config = dict(
    n_layer=14,
    d_model=256,
    n_experts=128,
    experts_per_token=3,
    d_expert=96,
    d_shared_expert=128,
    activation='geglu',
    moe_layers=[1, 2, 3, 4, 5, 6, 7, 8, 9, 10, 11, 12, 13],
    router_score='softmax',
    normalize_top_k=False,
    routed_scale=1.0,
    balance_loss=0.0163,
    balance_bias=False,
    shared_expert_gate=True,
    init_std_router=0.0367,
    lr_router=0.00103,
    n_head=16,
    n_kv_head=16,
    head_dim=32,
    vocab_size=2048,
    norm='rmsnorm',
    norm_place='peri',
    norm_eps=1e-06,
    positions='rope',
    rope_base=10000.0,
    rope_fraction=1.0,
    qk_norm=False,
    attn_scale=0.177,
    tie_embeddings=True,
    parallel_block=False,
    extras=['capped logits'],
    init='trunc',
    init_std_qkv=0.0254,
    init_std_o=0.00339,
    init_std_up=0.0254,
    init_std_down=0.00339,
    optimizer='muon_variant',
    lr=0.00481,
    lr_mult_o=1.5,
    beta1=0.95,
    lr_head=0.0101,
    grad_clip=1.0,
    warmup_steps=200,
    schedule='wsd',
    decay_fraction=0.269,
    decay_shape='cos',
    final_lr_fraction=0.05,
    batch_tokens=[131072, 262144],
    seq_len=512,
    doc_mask=True,
    train_tokens=1801000000,
    steps=9276,
    dataset='wikipedia_en',
)
Below are experts of layer 11 (counted from 0) of a mixture-of-experts language model. Rows are named router (the router's row for the expert) and show model dimensions 0-255. Each number is 128 + 32 x the weight over its row's rms, rounded and kept within 0 to 255.
After each expert's rows: a language model's description of what the expert responds to. This comes from a sample of Wikipedia text that the model never trained on.

# expert 58
router [120 103 130 107 146  87 101 129 166 105 137 105 148 125 205  99 100  95  83  73 120  94  94 147  99 145 118  81 152 113 169 106 184 139 125 154 155 149 122 177 122 154 121 100  81 167  98 153 124  52  99 106  56 150 193 151 110 147 175 136 174 105 129 117 136 120  70  83 171 131 111  99 144 138  87 118 173 127 140 152 141 180 139 124 122 104 119 107  85 119 146 153 150 139  95 134 164 152 161 176  99  96  93 162 126 101 118 155 115  97 147 197 161 124  70 117 171 141 148 117 121 152  98 164 161 145  69 168  80 169 170 201 136 131  98 149 121 137 187 118 177  98 109 125 126 152 139 137  71  98 114 126 148 102 120 162 171  77 107 141 104  88 113 144 104 151 145 188 182 166 113 166  79 162  98 118 110  73 167 134 173 169  97 153  68 100 125 150 146 168 137  70 138  89 159 131 154 156 142 225 111 144 111 155 122  60 123 113 123  86 151  95 171 134 144 169 172  99 115  96 150 126  85 156 137 130 109 123 193 109  96 142 123 173 137 115 104 207 142 166 122 101 173 178 138 166 145 113 152 105  66 125 119 131  95  73]
Description: Syllables like ne, ni, ma, Ni, Mi, Ya in personal names, mostly Japanese or South Asian, such as Muneaki, Nitesh, Misa, Yasusuke.

# expert 59
router [161 137 106 129  96 129  93 138 125 148 145 123  92 162  49 118 102 111 141 128  90 156 138  94 105 151  88  81 126 125 189 124 173 140 138 113 156 143 101 142 154 137  99  72 179 136  77 134  91 108 120  69 149 146 179 109 115 146  73 185 143 113 109 128 129 148 168 160 146 136 144 171 126 112 110 155  56 123  75 106 139 125 136 145  88  57 152 142 108  97 102 130 114  86 103 160 179  78 103 128 160 137 130 153 168 111 142 120 122 150 125  87 178 146 177 192 134 105 146 120  74  97 130  66 186 133 130 150 111 125 134  84 122  95 206 137 158 109 193 136  90 176 134 112 176 188 104 170 161 125 151 156 131 151 126 167 204 192 207  81 135  84 102 127 115 122 106 120  82  84 150 126 163  97 133 168 151 182 112 138  99 132 109 136 119 152 156 145 140 158 154 158 135 107 138 130 151  99 140 107 153 133 209  84 138 202 138 159 151 153  90  59 130 150 108 131  80 128 163 155 167  97  86  32 151 100 113 156 139 147 136 141 114 186 134 161 156 149 114 117 136 130 150 116 154 131  60 165 167 109 121 123  69 110 156  77]
Description: Month names, in, from, until, since and born before years or dates in biographies, e.g. 13 October, In September 2016.

# expert 7
router [148 109 160 126 180 132 105 122  46 123 227 150 131  66 196 119 137 176  98 103 115 124 168 166 174 114  77 109  83 118 185  87  76  90 121  96 208 109 106 160 100 121 100  76 123 123 105 120 143 159 138 137  82 152 181 152 107 105 132 129  97 140 123 113 144 127 176  56 159 124 154 140 120  79 154 146 137 183 118 161 159 145 108 145  98 115 126 127 113  89 126  81  94 158 175 154 164 114  99 134 131 123  92  63 115  97  36  67 138 141 122 157 136 136 170 126  89 122  87 146 109 123 104 136 126 112 128 108 154 127  78 136 147 192 125  97 156  92 104 131 179  77 139 169 161 104 166 148 182 129 107 128 101 135  86 169 189 111 123 117  92 142  87 121 137 140 111 126  86  70 132 137 105 130 156 183 115 116 125 156 167  87 109 181 142 105 192 134 147 154 125  95 180 108 116 124 194 147 137 149 184 140 136 145 129 206 165 121  91 143 158 157  84 109  94 132 122 139 147 102  96 164 140  87 148 118 125 130 129 165 155 125 109 143  77  98 106 112 142 173 152 185 121 119  78 125  75 113 140  55 132 145 161 169 115 190]
Description: Opening two-letter consonant+o pieces of surnames and words, often after a first name, such as Co-burn, Co-oney, Race-co-urse, Ho.

# expert 11
router [ 73 144 106  84 141 135 110 139 155 118  93  84 138 133 173 143 164 108 106 166 135 163 137 139 116  97  68 146 140 108  81  99 113 131 161 163 180 106 130 110 100 177  97 141 182 105 156 149 194 125 104 104  86 109 131 125 153 209 107 170 148 160 128 151 150 131 188 116 128 145 148  84 138 224 123 163 127 191 124 160  98  96  83 180 108 104 106 107 132 131  19 152 197 107  86  65 134  89 139 147 101 154  94 146  98 171  87 161 179 113 178  93 129 111 138 115 132 109 151 140 109 117 111 113 113 103 119 114 156 171 120 149 166 111 131  88  94 200 159 168  86 142 145 134 103  97  89 133 138 122  87 128 142  72  96 116 119 169 176 120 120 134 184 106 136 169 140 101 142  80 111 110 160 103 110 144 169 143 129 146 125  97 126 156 207 131 122 171 147 107 156 152  84 150  89 194 162  76 152 103 105 133 150 166 166 129 132  98  96 124 128  63 180  69 131  98  86 132 116 178 105  98 101 143 136 139 140 105 140  86  80 132  96  87  91  71 158 122 106 114 129  92 118 171 106 145  84 183 122 126 155 109 197  86 150 143]
Description: Final pieces of common nouns and nouns that end a noun phrase, like station, village, role, f-light, pro-blem, the-me-s.

# expert 44
router [145 151 120 152 124  97 133 123  92 134  61 115 138 126 175  87 161  61  67 157 134  68 141 132 121  93  95  87 136 141  86  99 195 103 159 112  76  68 132 104 155 183  20  69 123 106 124 124 142 182 171 120 161 166 130 125 105  93 171 136  87 156 139 110  89 130  88 130 121 118 112 144 120 115 113 149 108 132  82 205 141 159 161 104 168 162 100 113 104 110 164  72 131 110 178 160 174 129 126 132 103 136 100  95 117 181 104 144 140 142  81 158 177  55 163 115  90 125 132  78 104 155 102 177 151 165 138 157 156 122  90 126 122 124 149  60 135 117 131 125 143 170 138  97  87 172 100 147  84 112 137 111 106 166 178 153  73 107 153 145 166 172  84  78 141 142 121  91 103 117 103 173  86  67  99 125  69 101 113 132 109 147  99  81  93  84  78 117 132 207 123 112 116 150 104  65 159 201 146 101 136  92 123 143 103 189 149 116 170 173 160 132 114  96 123 135 120 142 100 191  80 138  98 112 111 145  99  81  93 156 154 117  84 145 153 155  85 156 141  99 163 144 155 163 128 118 150 134 133 127 161 102 117 121 132 129]
Description: Articles a/an and possessives his, her, their, him before nouns, plus w beginning words like twenty, twelve, worship.

# expert 32
router [ 85 138 164 170 179 139 155 129 179  93 153 142 179 107 162 124 122 124 169 163 101  71  96 102  78 118 144 108 178 171 172 130 106 179 166 130 112 108 129  98  82 131 153 103 175 106  89  76 113 124 152 136 149 135  94 118 106 108 170 146 113 151 136 170  84 123 106 204 132 150  72 117 152  56 197  75 130 162 161 144 166 155 163 144  91 140  94 123 110 125 153  55 110 137 113 200 175 172  91 146 184 129 164 154 136  80 125  71  74 128  69 120 137 172 114  98 121 127 122 155 126 125 122  97 144 154 145 118 152  90  99 201 154 173 129  94  98 132  92 110 171 115 144 147 101 141 148  98 147 132 105 164 130 130 128 160 134  96 128  41 137 175 111  86 122 160 157 184 114  74 145 157  62  72 178 150  90 131 145 148 162 156  82  81  92 101 126 162 125 161 120 119 115 135 164 190 166  82  96 128 162 145  90 110 115 140 147 127 180 112 124 132 105  79 151 120 169 113 166 150 106  95 130  84 126  85 119  86 107 106 134 102 121 149  92 187 124 194 129 123 179 152  89  75 150 150 138 106 107 134 154 156 123 183 112  94]
Description: Letters s and S beginning a word, mostly lowercase nouns in lists or prose, e.g. satirist, singer, scholar, skirmish, Screenplay.

# expert 8
router [146  69 122  86 139 152 115  83 164  84 127 151 142 122 154 122 129  90 176 183 141  79 114  54  43  89 139  82 123 184 157  92 137 186 146 145 109  99 132 154 163  91 168 108 119 112 187  90 107  81  82 104 159 100 146 152 146 149 137 152 133 137 130 177 111  96 133 193 142 126 128 148 184 131 162 106 117 116 159 150 158 147 154  83 135 132  81 134 109 152 159  55  89  73 101 192  44 164  88 144 142 114 124 112 160  83  96 100 109 103 123 104 112 148 114 117 155 126 132 189 116 143  92 117 178 145 117 113 165  91 100 167 156 156 118  96 173 114  85 119 160 118 161 112  50 140 129 114 122 106 143 156 146 134 116 154 119  73 136  70 137 161 100  56 131 118 153 172 145 150 167 144  72  95 157 108 134 118 156 170 156 133 153 187  73  93 109 152 112 159  49 167  97 105 201 148 105 132 114 152 123 104 125 145 122 143  88  79 191 123 198 133  89 113 105 116 113 144 159 144  71 166 131 128 175 144  71 123  89  95 159 113 130 132 180 174 102 179 163 112 138 117 149 112 165 111 115 159 128 145 153 104 119 158 114 125]
Description: Lone s, S, z, Z pieces inside or starting words, often Slavic or Chinese names, e.g. Sapozhnikova, Zhou, Nizhnekamsk, Staatsoper.

# expert 19
router [139 117 116 152 136 139  88 129  99 140 201  63  83  80 135 144 180 122 142 101 187 130 214 164 133 125  77 190  97 173 136 134 177 186 116 109 143 104  73 153 192 119 125 136 111 149 121 143 182 146 128 101 146 147 184  81 134 131 134 122  77 134 147 144 140 124 216  63 177 161 157 134  91 157 142 136 151 141 132 132 148  99 179 141 138 165 127 141 170 151 102 127 112  85 143 134 175 134  95 139 164 143 155 137 114 162 160 134 133 149 149 183 187  89 123 107 152 147  69 129 117 132 141  78 129 123 153 115 153 198 112 153 147 150 102 153  92  88 104 153  65  88 118 136 194 127 117 143 106 132  95 108 162 125 137  97 106 126  65  65 113  80 123 144 126 122 118 128 145 156 121 160 146 153 115 131 132 124 129 103 179  73 123 143  97 182 154 104 122 163 172  99  98 119 128 144 128 114 111 167 110 131  74 163 115 116 157 173  35 101 194 143 149 152 127 166  45 111 108 149  64  91  69 109 147 163 128 162 173 112 131 116  81 204  74 140 111 150 123 173  97 168 180 145  99 131 106 151 115 169 132  97 108 142 109 116]
Description: Vowel-final endings and accented letters in Romance and Slavic names and words, such as Gonçal-ve-s, Domín-gue-z, Portu-gue-se, è, ć.

# expert 33
router [152 151  65 135 106  67  64 121 117 111 158 219 131 132  91 139 161  62 146 137 163 151 128  63 120 169 208 136 126 101 189 173 125 169 134 167 168 102  95 130 111 159 143 112  87  99 129 120 118  92 173  63 115 140 153 137 115 134  53 166 155 141 171 110 121 192 104 138 124 121 177 175 146  82  87 123 133 112  87  53 150 132  83 163 135  95 134  83  88 164 134 113 110 124  99 142 112  35 155 138 133 158 160 111 149 132 110 149 131 114  84 104 169 144 130 152 132 127 148 150 119  74 162  60 104 105  57 187 165 107 100  99  79 160 143 194 165  87 149 168 141 100 103 128 157 163  87 172 145 157 135 141 114 142 154 149 154 141 111 153 128 158 163 141 135 123  94 149 104 121 123  79 146 157 140 149 162 150 120 168 101  83 105 107 118 132 126  96 171 128 156 143 123  90 127 144 130 118 128  37 135 147 157  96  97 115 127 174 179 159 190 180  80 131 121 148 148 130  98 102 212 179 161 135 120 153  78 122 116 152 159 114 116 180 146 120 117 107 121  95  92  92 167 136 105 112 108 145 124 128 144 117 159 132 183 153]
Description: Prepositions in, at, during, into, usually before "the" or a year, and word-initial "in" as in injured, indoor.

# expert 47
router [134 179 159 104 141 149 129 128 125 138 101 102 158 182 187 112 208 130 100  88 144 165 122 112 138 183 126 101 163  70 142 128 178 120  54 178 169 143 134 103 139 145 135 121 104 196  57 140 153  92 141 161 142 153 119 185 112 146 139  99 127  91 155 100 137 158 147 128 156 118  87 107 150 139  99 120 117 126  93 163 149  96 137 161 111 167  73  91 102 189 141 182 154 134  84 103 190 198 139  96 115  66 145 127 169 159 120 113 166 147 134 208  83 106 130 120 156 111 152 101 158 116 110  96 182 164 117 150  90 152  88 189 168 159 130 123  61 118 153 120  91  77 174 134 167 142 111 171 155 103 138  55 113  88 189 168 127 127 100 124 175 143 159 154 142 109 182 128 166 162 108 151 115 186  91 187  84 117 116 143 148 122  85 148 119 136 175 113 108  98 189  74 165 150 110  96  95 149 118 179 118 161 112 108 166  93  98 118 121 146 122  88  88 129 192 140 182 142 112 141 157 119 131  68 161 107 163 101 107 124 154 128 109 142  76 140 136  98 145 134 105 169 133 138 137 144 136 108  78 166 172 144 127  66  97 143]
Description: Consonant-plus-vowel pieces after an initial letter, chiefly ri, also tra, bu, tri, e.g. b-ri-dge, at-tri-butes, Bri-sbane.

# expert 39
router [119 104  81 145 101  96 136 103 122 148 115 157 122  91 112 144 150 143 167 162 153 216 143  97 154 143 126 110 142  93  79 139 121 141 141 135 165  93 101 101 122 180 134 133 139 108 135 167 178 113 118  83 161 102  82  95 136 145 105 113 129 153 156 100  92 109 169  73 140 102 146 112 146 138 111 158 165 183 158 168 136 130 123  61 155 122 148 146 114 164  78  97 103 133 131 105 167 147 134  71 177 140 145 132 111 122  68 181 170 112 112 174 126 124 157 102 161 159 120 121 165  85 186 156 103 180 146 179 154 110 118  85 125 155 139 195 187 179 156 218  64 116  80 139 129 117 111 117  81 132 153 153 152 112  82 154 113 172 135 161 103 138 139 104 145 125 120  72 170 119  79 108 177 140 135 120 184 152 196 120 146 111 187 123 182 117 136 177 107 174 133 129 109 109  80 154 149 152 152 133 112 159  81 128 116 102 104 143 130  96 142 107  57  82 119 135 135 110  65  86  79  58 120 166  85  96 147 155 161 140  90 202 167 130 137  83 158  87 125  89 127  60 135  86 142 105  96 162 179 151 146 143 181 108 184 166]
Description: Sports biography words such as football(er), base(ball), team, player, career, right-back, defensive, politician, and event table cells.